Below are experts of layer 4 (counted from 0) of a mixture-of-experts language model. Rows are named router (the router's row for the expert), down (a neuron's output weights, with its number) and show model dimensions 0-191. Each number is 128 + 32 x the weight over its row's rms, rounded and kept within 0 to 255. Numbers have three digits each.
After each expert's rows: a language model's description of what the expert responds to. This comes from a sample of Wikipedia text that the model never trained on.

# expert 2
router:096099116114085160101172087098071136084161098165164095167166102081132105089099160079099164166089165106154078086156091104090161171155096092080109117156160093134153155163148104165091088088088180092162091166092102100140147125084178166123151169131106153167107102100146163120177102090147098140095159097164102103152136123149092126077156146153159109163152143089114102158148099161166092099141189082089158117141156162094159159098093167121126082101151147168118102095097164169095169171159167159174159162154169095083165151134149112146109119099104091159135097145182085090100104081111118076
down0:065092111126119121116152198077122120103122130131165124171121154087153133107110138146110127147182122115183084173127106149075131142176077066109137149123143179075058089130152091134087184104104193113143172155095163098087113109116078134144156159153161172140147100136170181144133126087144130242133147095094101106187084088145138128133139079172154131157167189101117099149197105155193122084079162137108087131091133135106154128114101117117141119081099107132157090127143175170103128204080121169147155134148135130188137147106138099102085100159107108127126109079114073137169118112146132109
Adjectives and quantity words after a, with, and, or to, before the noun they modify, e.g. extensive, additional, several, rapid.

# expert 43
router:103102126109084160114176087099043136081160094158163091171172104085128101089095158076094162162101168104152076085155087109096163179155095095079112121159163092139153150170135104169094097090093175089151092152091094096138149132086175164125147172122112161168115101097144160116178103084149102145098164093158105105150136131142095125076153151157156106161149143089112097154145099162168098097138192080091154119145159160097151153103088170103131076104153153166117108096100159168097169169162162160168164161154169091089168156145150113141108121097099098162141107142179087091100107083112114082
down0:133148162105175132127141089117137120111131149109151151147197183064155093152104153147140155089120074125110127073071126104168140162084159167150102115167119066133190128136109121122174119121103101108106125144110076152098178158173161123186123073107094157087160101165143076148175131094198144116144079165180161197165143134099106095197110118111060144197119083144080160126130163095120173150150150111050136153085096165121073107105143116109133037155105093136201103121164136176148141149136086156116104108108200121145095109148144109130127134123091116113115154168100138117116137107136131106
Middle or final pieces of proper names for films, companies, people and places, such as Butcher, Nichols, Company, Street, Village.

# expert 24
router:126099121109083162107173078102077137079167112169167092170164102092133113079091161063095165169084164093147074083159083110095166170144089093074094121156160090124153148173127097175091105093082160081162100153089085121148140149102176160127144164126114157163118107103148152119179102091145101140097163097156088110150125127136084142078161146150159105157144150093106103148141102167176097092137195078086141124151159162093167155107092162143137076101153155167113106105107167173104166174160167159162158164155170082084167157112136115138115129100094097158114108138175105097103111082128124067
down0:114147171129161102103129148163136146145100128076110107114104096114142179125106065136135134113097069146154131162114172103150153173171146170087066082094068082086143171086137141119129087086160167132113136113115102081140081099180073130113135081145098152136147125094078143107093100100153116150128189153126135104083138115065133192136141104100087101101149113122091152186155085134168170183134133082164124073133143100189184136072186139147133155138151121110160105180129160174074146140163054095177173171111124173165163105084127124176103126118125118123133153118106109083059129149121062112
Short consonant-heavy pieces inside uncommon surnames and place names, often in sports tables: Kl-ig-erman, W-ig-gins, Haw-kins, Tz-arfati.

# expert 34
router:122119118108113204086162089108123184090121113172169127160160089142132134114088143115066128144115128136159105115199087105102143130169107088047099095149165129101152117215142119164100141086093101102149107170095109133128136144123127140146161147125125162158148121101137182119181087085145050154113166114113087117178179114158132108076186136114159116166142125116084115149152099150179080076132139110107160136152190139113161153130076170077160074104131194190073102093117181150120136149164171165125200142141158096116150163116171114130084120116045084149107139129125141110105118098102111147
down0:140143165127098167113129164101129188144072188161157151115110146104173175120107069044135117044126176160144185113152096162130126165142123094131140137169100148168153185112145128167124149087152107100138155126141118175148108114093076143109133130094113094154182130072052148135164157103140095086114198158059152127141162110164159148132073107116184125151109135063097084105072110101126092151094042137146159160088144150111107150113083117145114146083178121191163129147170150079141167164093153082118118115134110158131130158105086104140105131105151126087062183113137150118115137132086114131
Endings of place names, often with a trailing comma before a larger region, such as Oregon, Queensland, York, California, Angeles.

# expert 50
router:134114110125115137088145048119115197138135123131115125142145126074106126131071199140100185155105161114143122068145089146123213120129132114086092122130157129125169139204134109145114120117111135101171098141074121116132131151080176175136182159131113123164112083100169126072143121120151104165118160101125135081155161081142125133108186119140134064155165163111092115147177074127135109066131111087080130123124188162112118142100055124120143087130146163187085136082111193121111177188181173162141154203160125065113146193139158124096092109103058094135159115137146122134130116083135105125
down0:168128112191138138109094116137109091132162077181114127131074160188179031088168116116171080131171132103175083152152107104102145152149104151132121143142058112116144161167071181098128142103130130149102154136108133137157117095121118100098113139074090140132128112094140139155149129155100179097103184124119120113101071111098152188156147163146190137110088117125143068141104174160163092095156170164150085139142156183154173092122143098131114150131153126093130113199076113181095076151093090157127157138142161144132139101146105115126122067066118164168133132126205094056120068176088113119
Middle and final pieces of Arabic, Persian, Indian and similar names and places, e.g. Im-am, Ass-am, Joh-ar, Kh, Raj.

# expert 59
router:121132095144106148069200060117108134130166128136127134198133057133098115131079148145066176155132115089160117120192053106109203194127102105094107107150135093111168147179166115145090126125113146087171109129104125073138183149067213130101138158148101166116121095115131124134141096109125089151072131097138131095123138140157088104131184149122155125204137131079082111168173131129170141120181152108066121133162129155100125116098117154138140124156167116120137145086148141124124206176142142166165117174204164101131139143136133078142120096111108135161093100117123123081114083048117090135
down0:127158102141119127125118145066154140133140098105199128188164150171108129159104158135088096135127155091100123139157069156141067125140133160150141038111126109129100144151162151134168123135152104119120117105204176148136054140157127039173150091193109093100087076151089183152117109098076170095103107078132218098150094162093136130127144095111134163100138123081195163136114113105105158164172098157141159088147112090159082084125065063116171106126125134171089150139114157122192149114131162170118181135156154108152130153119123100116095113144152102104087139128129097116141093101192128089
Pipes and blank cells in election result tables before party names, with labels such as Candidate, Turnout, Swing, Liberal hold.

# expert 4
router:100103118115084160109175088099060139083163096160165094172171104086124106087100158082095163164072174099156075085158090103096162173156097097080121122160160095128151154168142101169095097084098177088158090159087092101139146123086175166119152168123108156168110102100149170118177102089152099138099164096159109103155139122145094117076158150150156103163152143093114102159147094160166092097146192081091157113144155160091157157101089166128122075114153153165119100103099161168099165169163166163163159161152171092087163152152148112135108114098100094162143104140179093096097103084104118081
down0:155121153155099143169157146089121177153144137061140132178092124145119102173100165107165140125114143166057115125155129111059152178149039104151157071119199114157156150105180095138160070107147091086133108179155116189120096085106171081094090147126145137114154104134095091132181115160107124099120086118148113061146184117198169141146100054176133114116089087099127106137121150149125178074115113116127137123117108167132065111147101136129126147119144097102125168187078140161126114122112176134097106124154140120159082162134123107137189110179142185115112134071172085101146161102146117196
Taxonomic name endings like -inae, -idae, -osaur in species and subfamily articles, plus tokens right after line breaks such as The.

# expert 6
router:098120097116066160077155113065108149113149093138159072188138068122078094110072160135136153155156130143135126143167095100082160125134099108101155076134186100083176122172176093168091117115134126122101088138120160112137174114131129124122157171113064184182099113097164130091129086123128117154093161129155105121161158164129103099138193139136122139181169117111096086154200109175194109100147115125079153099152184177107135151146126130092117098094156139162108085079121183114105146123142184141152152138201176124111161156169175140093072101114073081132126121154172083098112098124079103096
down0:159104147137115156177097127090207088125170102085117084177104112160121149118126063133178109138119085156194113200082141108095093172151159153138114143065147107129185088134149130133130153095156090112115162130129175146131047144107064180137178176164118084119099072133120153099075080085104168148157097136104115098107154114132141124152097124123128077179189172129157165086121093168151102132158165118088160115168117123175144126167143111082145163122139143111105133122070103149124132115154145058149128106114085121166101079103072151134162135184098151130147080143106132061164161109176139084
Prepositions after verbs or institutions in biographies, naming places, schools or date spans: from 1950, at University, in, during.

# expert 57
router:119106105129092167104142119067085177119146144176135134162178083124080138116091144094052177155136124102137121101183084133069151191120058123082123109141174127115182119150138113151058139130069139112150105118104153107164143143088187129105117123130079187146147139109120132078201109088125088121099121096138151116141133148132120145145119180169154109204148181098102134123116141140202115100141131130113121095189129120140122109117112127154176058153207165141131122098065205152123152162132169153159133138148162129135153170139138068097110133055138104131125074156148108072108081080129101129
down0:151097147177122096091092136117180156140086089100155128115164160130102119133130111135177106116063209093147180154144096126102153118115131112121174090182105054193158142144188128115125146095101191089119110130081106142096109136099103111167100166061095126142044182121174151080148168155137117103202209122079110162154183091116157130104165147110124109109168102141157118153163140114105130182140157067109151147175215145094097119137117152143074139109098063149081122137080102124090147127140122088096123099116108110133104158167160119192103085135100144116136149136149124098083122137124124119
Function words, percentages and terms in census and climate statistics, e.g. population, average, sentence-final periods after female.

# expert 54
router:122127096097112169087138111075100139073109123189157116171181104134094111120128209106095167199147182100171090090156081119130137173133072072116151085141138128139150123164179086142082068088088116120161110122090145123146148142115194135075127143155063128141106116099162143134170105110159114117097182135169121090153125093125075144116142175130148058179135144116090064153110121142159116110147120080115186110187168126131173169127092176097188066083167137159053142121101139143126158170134174134150159188125137125083139131160121141108142089069108119153175106140134125112132115099150122123
down0:159127140106131136152125130100135114103144121166157088113077184119127132116139149096179091098137136142135159140145106137095136124066140109126095111177145122121097129126089106140134128117202162102112139100186128153074084110158124112140179150129104031158151082150140161151128181116138162133128185150124164082066129198094134156120100130083105178202153175140141062078189156094140192179179105077158121067106176128086145128136107152161179147090069113108153154130100114140079139130100144134168136142134167119154085202172112143142103123100140130101067089109072157133047092108102105119
Concrete nouns and their final word pieces for land, water, buildings and ships: water, land, fire, home, sw-amp, traw-ler, agr-ound.

# expert 9
router:099100123111085162103176088100059134084168096160167097169165108084128105085097161077094164162089163111152076085159086113093163174150094093080104119156160095125152150169136101169091101090091184089159087153090083097136143129086173166123152169133111155167108104099140158120175104088146101141096162097158108105155133126145091123081157150152158108165151143089116099161148095162166093096145199080091153121144157162096157154102089164115123075105153151167117103095103162169099170173155166167166163161154172091085167157139146116144109122099104095157133104143178082095101108081112124079
down0:138134137147122163115137164100123144085094106141107198136134147148142094107092130081153094091195130102094146138175119033154141196118149154087082208139115107096094167107134112100170098173132169163132139105150135122133087100167117149132147079155187130154096085146141114168135109183108160137152116125119132088191094164118121064164162087148136125142136109165118192115078122101150119130123145142196129082179181121121094096181093118158060108091112144109090118134075128209150145175104071121130141150107093120158184144114112105117166117122104076158186081085110128128137145169055134123
Surname pieces and name endings in sports and asteroid tables, often before pipes, e.g. Garcia, Child(ress), Jones, MPC, JPL.

# expert 49
router:106097120118087161103173091097062136080166103160164096169163106080121105087097162079095160164086171110152078084153091115097162176149094093078116121160167090133150155168140105170091104093090181092152092160087096093136150131081175167121148173122111158169108098097135169130177103092155095143097162097157098103153139125146089120081153148151158106160151143090114099164145096162165091097143189082092154115147153162097158159102090165140122074109153152164115098096100160161094168172160163161170160161154169090088169155146147112136109118097099097164147105140182090099100101080107116079
down0:133152090143129109135092098134102168183103158123039138058120145153156173140064202206153109130096158125098158139103137089104129151093136145132123129123114112145083110095089165096126131178146059114111136085133135168127089198104163069117086144083031144115154089189154125114114146137148158138126146130134135174155116101167121211108102125107153100073111133174077160167110159112110167094143139089155160159167112149172134135097113174169079113141109151134085155166158200106093098092112147117115126148103087120156098102100069197130101144134084115149122123116106122113152170159170145162
The word the before a named show, brand or event, and line breaks after titles, plus pieces like Gold, Bronze, Star in award or wrestling contexts.

# expert 42
router:102096115117085161103173088097059138083167101161163097168167108080127104087095160078097160163086160113153075084158088115095165173149093095078110123158162092127147150167142104168092097087088178090156089157090106103135145131089174168120151172129111161167108106099146161117178103091153099135099159101157092101154136131145095117071152149153161109161151141089112102165154091163167092094141181083092154117153159162094152153106090167122128078104155154171115105095099162163097169170154167160166161160154170091078169153157151114129106117095103094159142107145179080081103102081111117083
down0:144097131140124173116154172117154134207158077187135104102093128105158140126167089132125131041114096113146143140112173106170099103104121143159080119119171084125112129111110114090139079140166111106163138107157113145137085182189140113115139110146102109168100136175151095179103155089108161145094174180155070106040144147126188115068069084101090175137118122188106166145150126114131098166102141125139122119019138135129089137104186074133091186130182126125130097126125103142169098159113132146152128076062129173119144130075160120081113167130198114097129154118137141180144133148153099130
First names, places and role words in sports tables and lists, often after commas or pipes: Patrick, Santiago, Madrid, manager, commander.

# expert 27
router:112114075104124204093135109084090123104140105152151105169141121128127089102064161118084158132123180109148105055166063104129127141133086106122155129120144111109165140172138101137072079099120115066165103151106151088150179095075174171125132189142095134169098099060126153129173112114120143137091158076137138109151115141157109093090179165126159113134165155093123097198153151183130084047160138129109127114182171130128113177107049150096136091108148144154112141103131174179144221160140143188150120144134149068126168159148170092123085124067129124170152108144149157112107111133126145141
down0:146073156118136142081112133117101139161119128150101103143179158096090124161202167109174089166094140106187153101113144128138127152101054156147123171110139189125139102106100136110111158158043149116195178118102156144076095141134092065141102120084130120152114107182174102114141160103101124115087139180145077134151054189054104143123121108201131105174144127119174137141109094122103127161083194184151087123170158151137072178107153159164130171098120129117154145107125121077138139114098118138137100133080158140071047131163123199095119139104136115147079171120135115108141122132106149082
Head nouns and word endings of organizations and legal bodies, e.g. Court, Council, government, Judiciary, Resolution, Department.

# expert 63
router:103106122115084162102171091098073140080163094159166098171165108082130103086096159078095164162075160123154075088154090117096162177147093093081110119158160089137151155164139102166094098090086178094161089166087113103138148125084172164124152171136110160169110100095138163119175101095153091146100164095160090099158140126150092115073156147149159107164154143091110101162151090164170094096145186081091154116150158165100150166097094165121127076100152152166119110091098162171100167169150167161162161161156173091082162152135144114132113109091102091163138103144183091097102103084107123075
down0:150069116158098146121162073090122214100123107099073132171146155115140138168150117170121153148090106169076167075144134115105180169104062153123133163133139155096140140158110147143147124152128169095144090116097081164129092169073104099101157085079173118068152122108109098108157073117148174028103169122107105143143136163138137133124089169113173107173110061145125133149143138148153110121159148088118105182105109099148098057090148120066105140155156172130150148180105136104117176141114150145108098172131132142182074139170170069174164119179055149115116120109139145136153177076128119110
Mainly and, or, but joining nouns or clauses in prose, plus table pipes and See also headings.

# expert 56
router:113087065108112205133175075087064173059154130132169107153135100091140124082117122095097141156158126121161145119162130113099165126130109117120142106131149100118146164171102082144133132088090146077146115129075159115134136108127125123090154171132093152150116073063128131095178123116185095140045171124119133086147191091122109079111131156168138095167196142095120085119148089208166125129175123110070153071173164135127170137116122182136172085145174189140104128111094141142076170138175140122117173145179154081089177140141176113096116137086120101201134134145133111127125122110090129095
down0:156104129120170163117101138169176135147184144081131116154099164086175165155103167112124118162141083112072101141130145120131148157141122108096134160166144113112086099119116142110151117158107103144094142087128134185140091135136149164158100137090078106160198147139172083132061088096089099064131139165085139100147121116216149112135136142147181138049109170158105106031118078157127169116106210133142147146160102061131128139107084178062110063151154128135094097111142169110137139125158163110152058175152125114087082072123087183122058149137123148141124150134087113118126168113121144143
Tokens inside parentheses giving native-script names, romanizations, birth dates or conversions, e.g. "(born", "(Japanese:", the comma after kanji names.

# expert 1
router:108103121115086157111171090099062137080157099162160092161161106083130101087094161081100168163077157098158074088153093111098161170141099092086109112157156096127145154166144101166096096092091189090157084162091109103136149117088170161117144168115105164164108104099144161120180104099155096139100156086171114105162140123146097131083154154157159104165150142091109099154152092156170098096145190077094162116146158159090143164102097173121147078091152153167105100099101158169094168170162164159165158161151167092077163156140154105146114116098111091159150103154184067095101107084107106076
down0:140114118139110130112110148126116152129124126191157189121109119183106136112088188160143118125151119088097126072138154146163152092098108121118137164148091164141120216161110110122143166136070153157090191086168106140147113157089133119106080107112078124149132184145107142058085094136132078129095120063178142163171075139138176142065058195117138136172173136151155148148075091120130132127134107166124078115156162104134082134172190104185140134130116105149063112162091142096121103140117144148093127067160186177149063108166179141110161141065101122118112102136168097065156134155138103118
Number words and quantifiers before a counted noun, such as two, three, several, different, multiple, often in descriptions of parts or components.

# expert 26
router:110104113130061150100155112080125128113141086118178096139143060110124129098087190117059158199102161091161100110137060101108186161161090116121102117142144133130130191144170119192128135135095168128138139128122128135161178100119145150121149158137125165164076063058167171113132061128142135141071187116129107054145162122130107094129157172181164125128178125059105066166131106152181085107153140085130123101134173187110105113118082142139139125164173124143120123107140168144079213138175150122162111156181156111121139131134117123124112125135065146163114074158131107081130092112104100107
down0:142116118095127042186102086117157132107137108134069090143140094101067105162096096074147152142207130153082072122133128127126153114171162106119125148156156116136131127161169136137172143147131173167142168086148199192080174132131137094151162135128099124117130125163176133137098167131120101119130066118139142100137126051123161086091125034061124138136113092176192148157132152138100109141086085136106165202115133160123127123143096111126117138150024127126081195130132126093121135116085123164096184122126141101139128046133089160171113129161140153099169133123136185150152126153107133087
Line breaks, leading dashes, colons and semicolons in bulleted lists and infoboxes, e.g. "- Born:", "Occupation:", team-year lists ending ");".

# expert 58
router:088117120118056150127174117020113160117150128150132097130142078102116063110110177123117166181126127128133121113131121107101184143155097113077146112151171098095142154162137102154103130121077135120149103180135099107141137092124110144105159118133075186155126121075154120097131053138125131164090134119141100129152156146133111130135180139143134126157163138109138056121136127188183128132174117142064168072157144162118150136135147160134128064090155121187116142108068168141116139160133205183140131167224168122082150157161155073106083086057093121163157082145158131121062091120137130089
down0:129124095199102103153151098142102063105169115140125087129167149069107140098092101121154147108131106123141173156191192114200168084131118089111095123145148126168052186107153164095142082158094137177108127164057110075130175165147062104154144125150180104110138149088117113101109127160114070136136185097120176102123143119091143147160115075124112097162067178141151149132128147082152128094106111180101093157117137128108139113085130141089101134159149095124174108110126097156094038134149131151151128066109111174111162141130170115121175083149136139176106138151095159201183158146122144176
Prepositions, mostly of, after nouns like part, seat, member or west, as in part of, among, within, composed by.

# expert 46
router:141116104137034178135195057115090140115115129160189137143137123081100103087103146098087144203109131126161087076164069122131172174147101116088134119142128100135122157225144088189103099120112155128180097133063114119136126128070186183092143130113098141149121121123140123093149084115124117140033131136183125112150128137160115133104135132138192120174167145053111129134143084133169112115129156107084129133138147149114134122101105145130136111108156168144128099118114169126106199198119161153144157173197163110100150125126120131123114124081118094187145089139179102093111107052097117107
down0:153145150079184177106169108072132142151139166101096152171072182168078062124114157131153133128187153114086173151168063110119114123156128131092162138093179080137087087092100151180146090115143186111080109139063138083135155036150139115121103090113193148128131096137148078167151121109135112156146102080143098149127127140180093120147107082110149098126115164138127111147126117114107151137114161149146099137116151111075117172128167136132086096088085122184109103139172098207167125183079071121123131109184139125135121096132133117088187132107108144134202157078133178149160160151093161156
Number cells and pipe separators in sports statistics tables, such as 0;, W;, L;, 1–1;, and the | between columns.

# expert 13
router:103118091148070176113213087120103132097127074139207091167149097130080095088113148102107166165127151133176110090163082108137196142168115077087123107140115087108159145193161104180112108131099160116160122110112132086125182112094164168096169142130111108135084093126119108106141074134124121141023142138138139092118127145138127111124177177153150141175154114082084086132126081145152092096176122096083144126133181149135147162125101127132154119146186139145107120077124154175092195173151201173170162132189190132113141134107147134156109119120092123164112102156142133118126108043106136124
down0:191125147082144156077123103157121142096085174070115095134102148141160125122139071037163080120084134148116085152094150162122171156091108096147162141080147154098132105153124116144079116129163111146142083127098123092091095157160090152176141107170141099107131159169099141117079030119138230119141111186073082166164073125116127166124167136117092094111075117125122154128113153171156137094170118165123163141151112159153109172140145077134114140148149184093066109126153160111186075170108111109125087132074163088108147159166114168119126130127095065113172155102139164161163145094141148131
Semicolons, colons and pipes separating fields in structured lists and tables, such as match results (W;, L;), tennis draws, and road exit tables.

# expert 38
router:128135114116026255097178120000104141113118119137147108191138127112114135122102129102084173132125159141166127096159110127119136126175113060073136095152172134125167191142153080186125100129096163122151119144049123127123139096133143164072132156138100173140113113090160163139181091075117082133099150105139126123145161098182133097103145149153171110159131179101100114138161112198165095102148121079107166100146154151111150159085107154114167124103185140159101087101086133138080156145130160130172117133145150116111142157124136102114068133108125121158105121124125140116097116120102123124
down0:114146187114120120135121153063154115116166145182160155161107112125150130095104102172151168164158107180138072083108153108208152111141104129130109186148096129130102159061149122149149177204161092142157124099119132062120050169181087168108154124191117124086138125119152102141141141173131163092088130147078126089131119105136112167104186112081160111126126133081137096111159109162131120099116090101089129111156139127083104100025139148130080088150102134156096164105143174117084116099122046169150079133161089122051054126136116151085151147133116124141141142121131129161152132174165151172
Word-final tokens carrying an attached comma, ending clauses or introductory phrases, e.g. parade,, marriage,, There,, However,.

# expert 31
router:122151094107023210136149098103119142113162114171178112141147072115127127113117156084101152221108130099132094084158101124084177165161085110121103101169184106111117140212163080153109125092085148110115075167113087124153129149103198137113131141158105144147114115114124133098173096133151100159053137128147105073134124135138144103076133154181164116138188142062064129161134119142138101100127164107107125102153130174106148143133117172137172097119167119176103086153096129145065152210157150127142153146144145113074182158109162095088096110084133109131127129153167108100084125087129094120
down0:154136158148133170111131140166129084141094133201182051112123139081104147124147093177098063130103104151182127185101140100141086199132135149119156075126099146165103160100082144094150127115103082083140103088168127132120160190118079154094137091139136141171156181118112133116125171140103107146074130130136086130122190203113105080072092104166069171069074123143114133104111146143112106148153140090108145136099144115188151129145113093195116153175139217097109104147127213165153159097106128078108095145156101139136098126113111077154168139101167146128153105166104084113086148146092128144
Standalone numbers in sports data, dates, coordinates and tables, especially goal-scoring minutes like 81' and jersey or day numbers.

# expert 35
router:103100127114085163103177089099071139088164095161165095170169103083123102087100159076095161165078165103153080087158092101097164175151096092082114123158161090137151153168135103166091100079092176087151087166092103101142144134085178167121153174141108163166112103097147161115175103088148094137096166095161099108158133123142098123081159152154157106161158141090110100162152094163169098094138191081091154117145159161092166146103091163128122078109153145167121098098100160164101168172160170162160154163155170087088162160133145114137107120097101093160121102146181079090104104084121129080
down0:146144159123167133140134155119126149139131074166141177134139143092118128109150099079094143152143131135126142108097131122081102123183144158140095175161161054105101116095159193126144156183186155094107115122097105152096142038090103111144141110060133140088157104148081161095176136156036113144171119155076110119113137148056103093132164134146129116119069101114095144135102112118090180115136078117142096159123157138105127089153119075154121248113143062142185101126152106109138193132151134204179089092079117104147129096182154135107085165143124119117152123105154145119117154170165138179
First letter or syllable of capitalized words starting a line or cell, especially genus names in taxonomy articles, such as P-terocypha, Ol-msted, T-etbury.

# expert 0
router:104120139130113147120171101050097162094157094145143099136170098081109091111105210135121190134131127105138110080150126112125140186164127117071132092133167107100146184157155103163093097127091167077154092161048133099135194121077163176116123155151086165159100119124138129127199105085156103121109167108166115073165172124181090136089150139164163118143142159112066113147119144189141081124128145076123173087128126132125136142123117168099134120143154140137122088133056146157068127151161135178153159142223143123118160142126140094123135103101118089161163080162186102101069109065124107107
down0:114133070183121086117126140147131130110075124114094119181184109161126163136125137097113169111105144081142123120135138100125151137164138107126070096146155170146158144103117139151184149125086054174123198104157140135088183163113109121134088131110178146097172181140147092129112130145152099117187110117157140135111160134120105094112091135159132175101131170085113145141093121143174139079105171037137110114079156197112145140140182125168118187096096164113121122109146149143088116047065121085105157125144128191161041160182124071088173136184119094110087116104035100126145137151126146115
Articles, demonstratives and possessives opening a noun phrase, often after a preposition: the, his, its, their, this, 's.

# expert 14
router:107100122118085161103171090099064140079159097157166094169164107082129104086094159079097162165088165106156080086156090107095163177149093093081114121162159092136151154163140102166092090087089179089154086158088099097139147129084175167118148172124111159168112101097148159122175101098150104147097160097156097107159136124143095122079155144153160110163150142088104099159150094164174092094138191080091157119148159163092156155101092160117125080095153151170113105095096162171095167170155167160166160162153170091084162156147149115138107115097102096161144108142183080094106105083107135078
down0:135144152098149109120136115116140153168130064144131110178098093107130130107126162098088176092179085168180097136130183142126129130120100135126105227158129091128185077117105106198086175114118136109094166119133088151139146128111072134091074120110146142046153159149120119135137108139074113122165164132089151122069120098119147102111165090128094164150141088099138188102172138132174125114122116146131088106223155158071099114114039141113144138138129139143170083085103166153118121124160097142160156172157158178106136161069134146171063163183105128183118149121094118087162096103064148130
Pipe separators in wiki tables, especially trailing or empty cells, plus some descriptive words such as extensive, operational, communication, historic.

# expert 45
router:104108122120083163102175085099081141080167100166166092170167102084123101085102161075093157164086168106153080085161088099095160173153090094084106114161163094135147151168133102165094094081092176090153086156089115102139146135091175165123154172137109155169110097099149163113175102101150098138095168102162091100155134126142091113080157154153162107167156138091111097165155086163167095095141191081093150119150157158101162147097089166140139075096156141166117104098097157159099170169164171162164157164158166093084163154131151109138108118099099089158139109145179075096101108082118135082
down0:143113126199104113177118144140123140130086070124125171146115119107136138170093124130130130119195134089119165161084108146189092131145148068098100133178113123133108086116178153106100121179107161163089146132095103128130092137101123090104163154099129117093112167119101170141136154096054119164139076169155158150082149127071083133190122122153123190134129121160106133079104116100163232157071158134185147109111084170095100092132160060080096143141092093128099178132133182136142121139127119158101070133141141148158160105067148154111216170130156150154122118108155096089080173195109114145
First token of infobox values after field labels, especially genus and species names, full names and birth dates, e.g. Phid(iana), Hend(rik).

# expert 12
router:116114101134070153123210116027076166091135124145197106143146089090141059070096160104123129145140118110118127111194091125130188169131093131050122109127158135113136199160141136148106078092141178113117123124117144112158157088132141134092119150130079161140126115110118148097160068082158079151101139123132121096187171090119085088106155129173184055135139172120126109166171080195128093111148125095106174079125145171076140106102113160120114130152165126185118107120060175143111132163142135152128185142148149129136148186126161091124126088118128139135143065141146150067127138108116136089
down0:084107096183081076163102130117114212175142099069152128060110110178108120086157110154079119100161131179096153098097130193124082085096113144141136131117154134091161157080153140142065111159167110128175166139058098097143127085104152100067090143135153124132131145160136104095128120139133127095123166140113086153154151185161090106106140065160150134091102115143218139127128062116092112153121145100143119149075079134117110119191174166099128155079114132156138157153152136069144141114164141165163129073115065124164159100110216175128114157149156152129146117113177164110168165125141135124
Linking verbs and role words before a description in biographies and definitions: was, is, became, as, also, "known to be".

# expert 33
router:094115080146085220107203095123131129128110087187159104146122087113127115118106135113072168151094166091173083099157091088110198140149101067111117093154127109131147189165140094162078073129118163115127084140097146090108172090141135177114165179155088160120108081071155171087130097104139142113085137139135114073141170128127108082134168166179178113167165125053123099122181104143142108131133132079132152094154131163069153146123115123153159139125209168140100120102067182164070168174139159138158178129145157108083160112143151126119098123126119113141123087130164152123082129123136110099
down0:114169212096123126096176100124134149135151110118109138094120164127175184087141084113017103127147125134164186124097117129117035117146140136112143178127112122152106160155174125127101116155135091077082138075159107092158155166153144105135112169165144114153201077132154114118136115082162103125150047142118181091121117141171111123132097151074093132126130156143104100099124148144164138117136151096103181152059090137105109173124104129118132119180103149149114097191157117184085093132173170165107120085119140118102058081128144122157116110133095147057144163147099091127043106178158144144
Dashes, pipes and colons separating a name from its role in credits, track lists and casts, e.g. Jeff Magid – producer.

# expert 22
router:155095123142097205094116076096104169103153071147154083135147112135112105117114149135084134173136126106169096064197101074125121146138117091121132136124119120128122169130156100160103136051114144095147122177123133120158189094112155205097183147152080108169101122060147173146137098143161138143095124144156121097177151093183101157104130143140135079184138146120084122143135129157135105085174124127093133092142131163111122174082085141103156085100152140144073122108079176131101172185121124139178143198183153106103123174168158092089120098078099113209169082116122152087058123138146141098
down0:144134120129104141176100087114140194107132175187134139166039130162133119045116117133101117110122132140148085157124066145187083122111100191070107159156205100175068119163156126086092116136166145117093157111100119182146078087120100157155204152138157085115137135129072101134179151142192139111110154116143130079093128113095166145147187127111157120088148108084180080187126153138143141160118104115134076102106101104155110169084101167082178108086119100157169107154123126077093140128117130118124105102116090141052096147109171143144123156160102094117146135162083134131155095106179167129
Final suffix pieces completing longer words in prose, such as -ent in discontent, -ate in unfortunate, -ible, -ation, -ful.

# expert 19
router:099144090139093138106169113000073148132146114189141086180150053105128094122103150120128142172162138088159113134146117135102174164140108115111114109148169083089138164152147088192070080097079138132136115172125118085116153140078157127099146155138073142171091100127140129106121028135123092138111153138180090129128190122161087114117175136136149134132196182123135079132158134170202144127152162120094165088157134181096117131116130119133118118136142155155130096079083179127117132152141147173145135177184136115083137124145133117084062107081065116156131070127153137128117100111103111093
down0:104163116136122137074102103094168068076130157173138130149169161174145102120137128109187123167119119195162163130121111076136140125087110079127098141123171129149101076047126153081153169128136206128151086097172127188145137150161169138190150168136124112095144073089089115121197111147127119161120098147101135064145178095161137096134122121115155171185078138067094076101149115102187104085123123140103084142221111111132146107128163151112146126132186144175092128120131118177093083091128125135117108126139094208121082139106153118046159116117112115115165120127116129140144094163150108078
Prepositions and event verbs linking actions to a team, opponent or time in sports and plot narratives, such as for, with, against, won.

# expert 18
router:133137110133066163124193112014124150098143097166198112165119121093146085089101134088117136133144135096183097124181119137122209142123097119076125061145178094140134180146175103143069087096135164112116123141130120123151158103109145206096162115127069150149129104100134129102214122068155080137107146127179109071147178082123119096137154121143167048137125172115092103172160084165165099118135118077101170089139143139136140138080110137108183112136139110155133120063082166187132139169139120124140138168165124122122156162125148116143121130137118134129164080158166138085086105084119116122
down0:112128120102139090147082165102139126111146136132175140148103166106103122128149146136155162155138171132127172090122144126099065148097183104142102094137098111173120154162197148144104127119151113167093083058152091116144122109127044160198062096120136124073059083142113091130152127153125108127091092166161102113083106113133068135157149061114180144106103107124142094184160166135116136151184160169146080145155150115086212077085161075152170095163125092225107184154131142144134117174176144090104116174136164092088144116104174098111141125091122099115164109126101093145115143136127182124
Auxiliaries, modals and pronouns at the start of a clause, including contraction endings: had, has, been, can, may, he, they, 've, 't.

# expert 16
router:109110118112084162102170088095072135084166090160166095173167105079136102085098157086093163165097163106154075090159091107089165172150092095084109120158162094136150156168145105168095087085091180090159090161093100107140147129085174163119152176126107157167116099097138167125175102095151101141096162097168110101150136126146094123084152147153161107162150143088107098169146094162171091094146193085088156116147155163090149162104090164122137073104156151160113102095095160175097170172157164161162157159154174093078168150152139116131114111096105099163136102140181088092102097081104119081
down0:151118122168086154121158128063121152083076093086180167105092152093181122144107100058151082080070132108134147114133134184143146137131175141181154177087110109158110061104100145135103156106145141113114167097157121144141137114122123086184155124121140105140143141128063051176062112139099181136153059142121121155131111206148176158162101142111113156136105119130144117152075145143118112135177184131135137139105069123154045121158127077152096157144082149133138140123122141154119098119077107064135059109137173150192151128136146176144132135150172114140113109154207083159104113073142149089
Nouns after the or a that are followed by of, to or for, such as date, number, match, value, plans.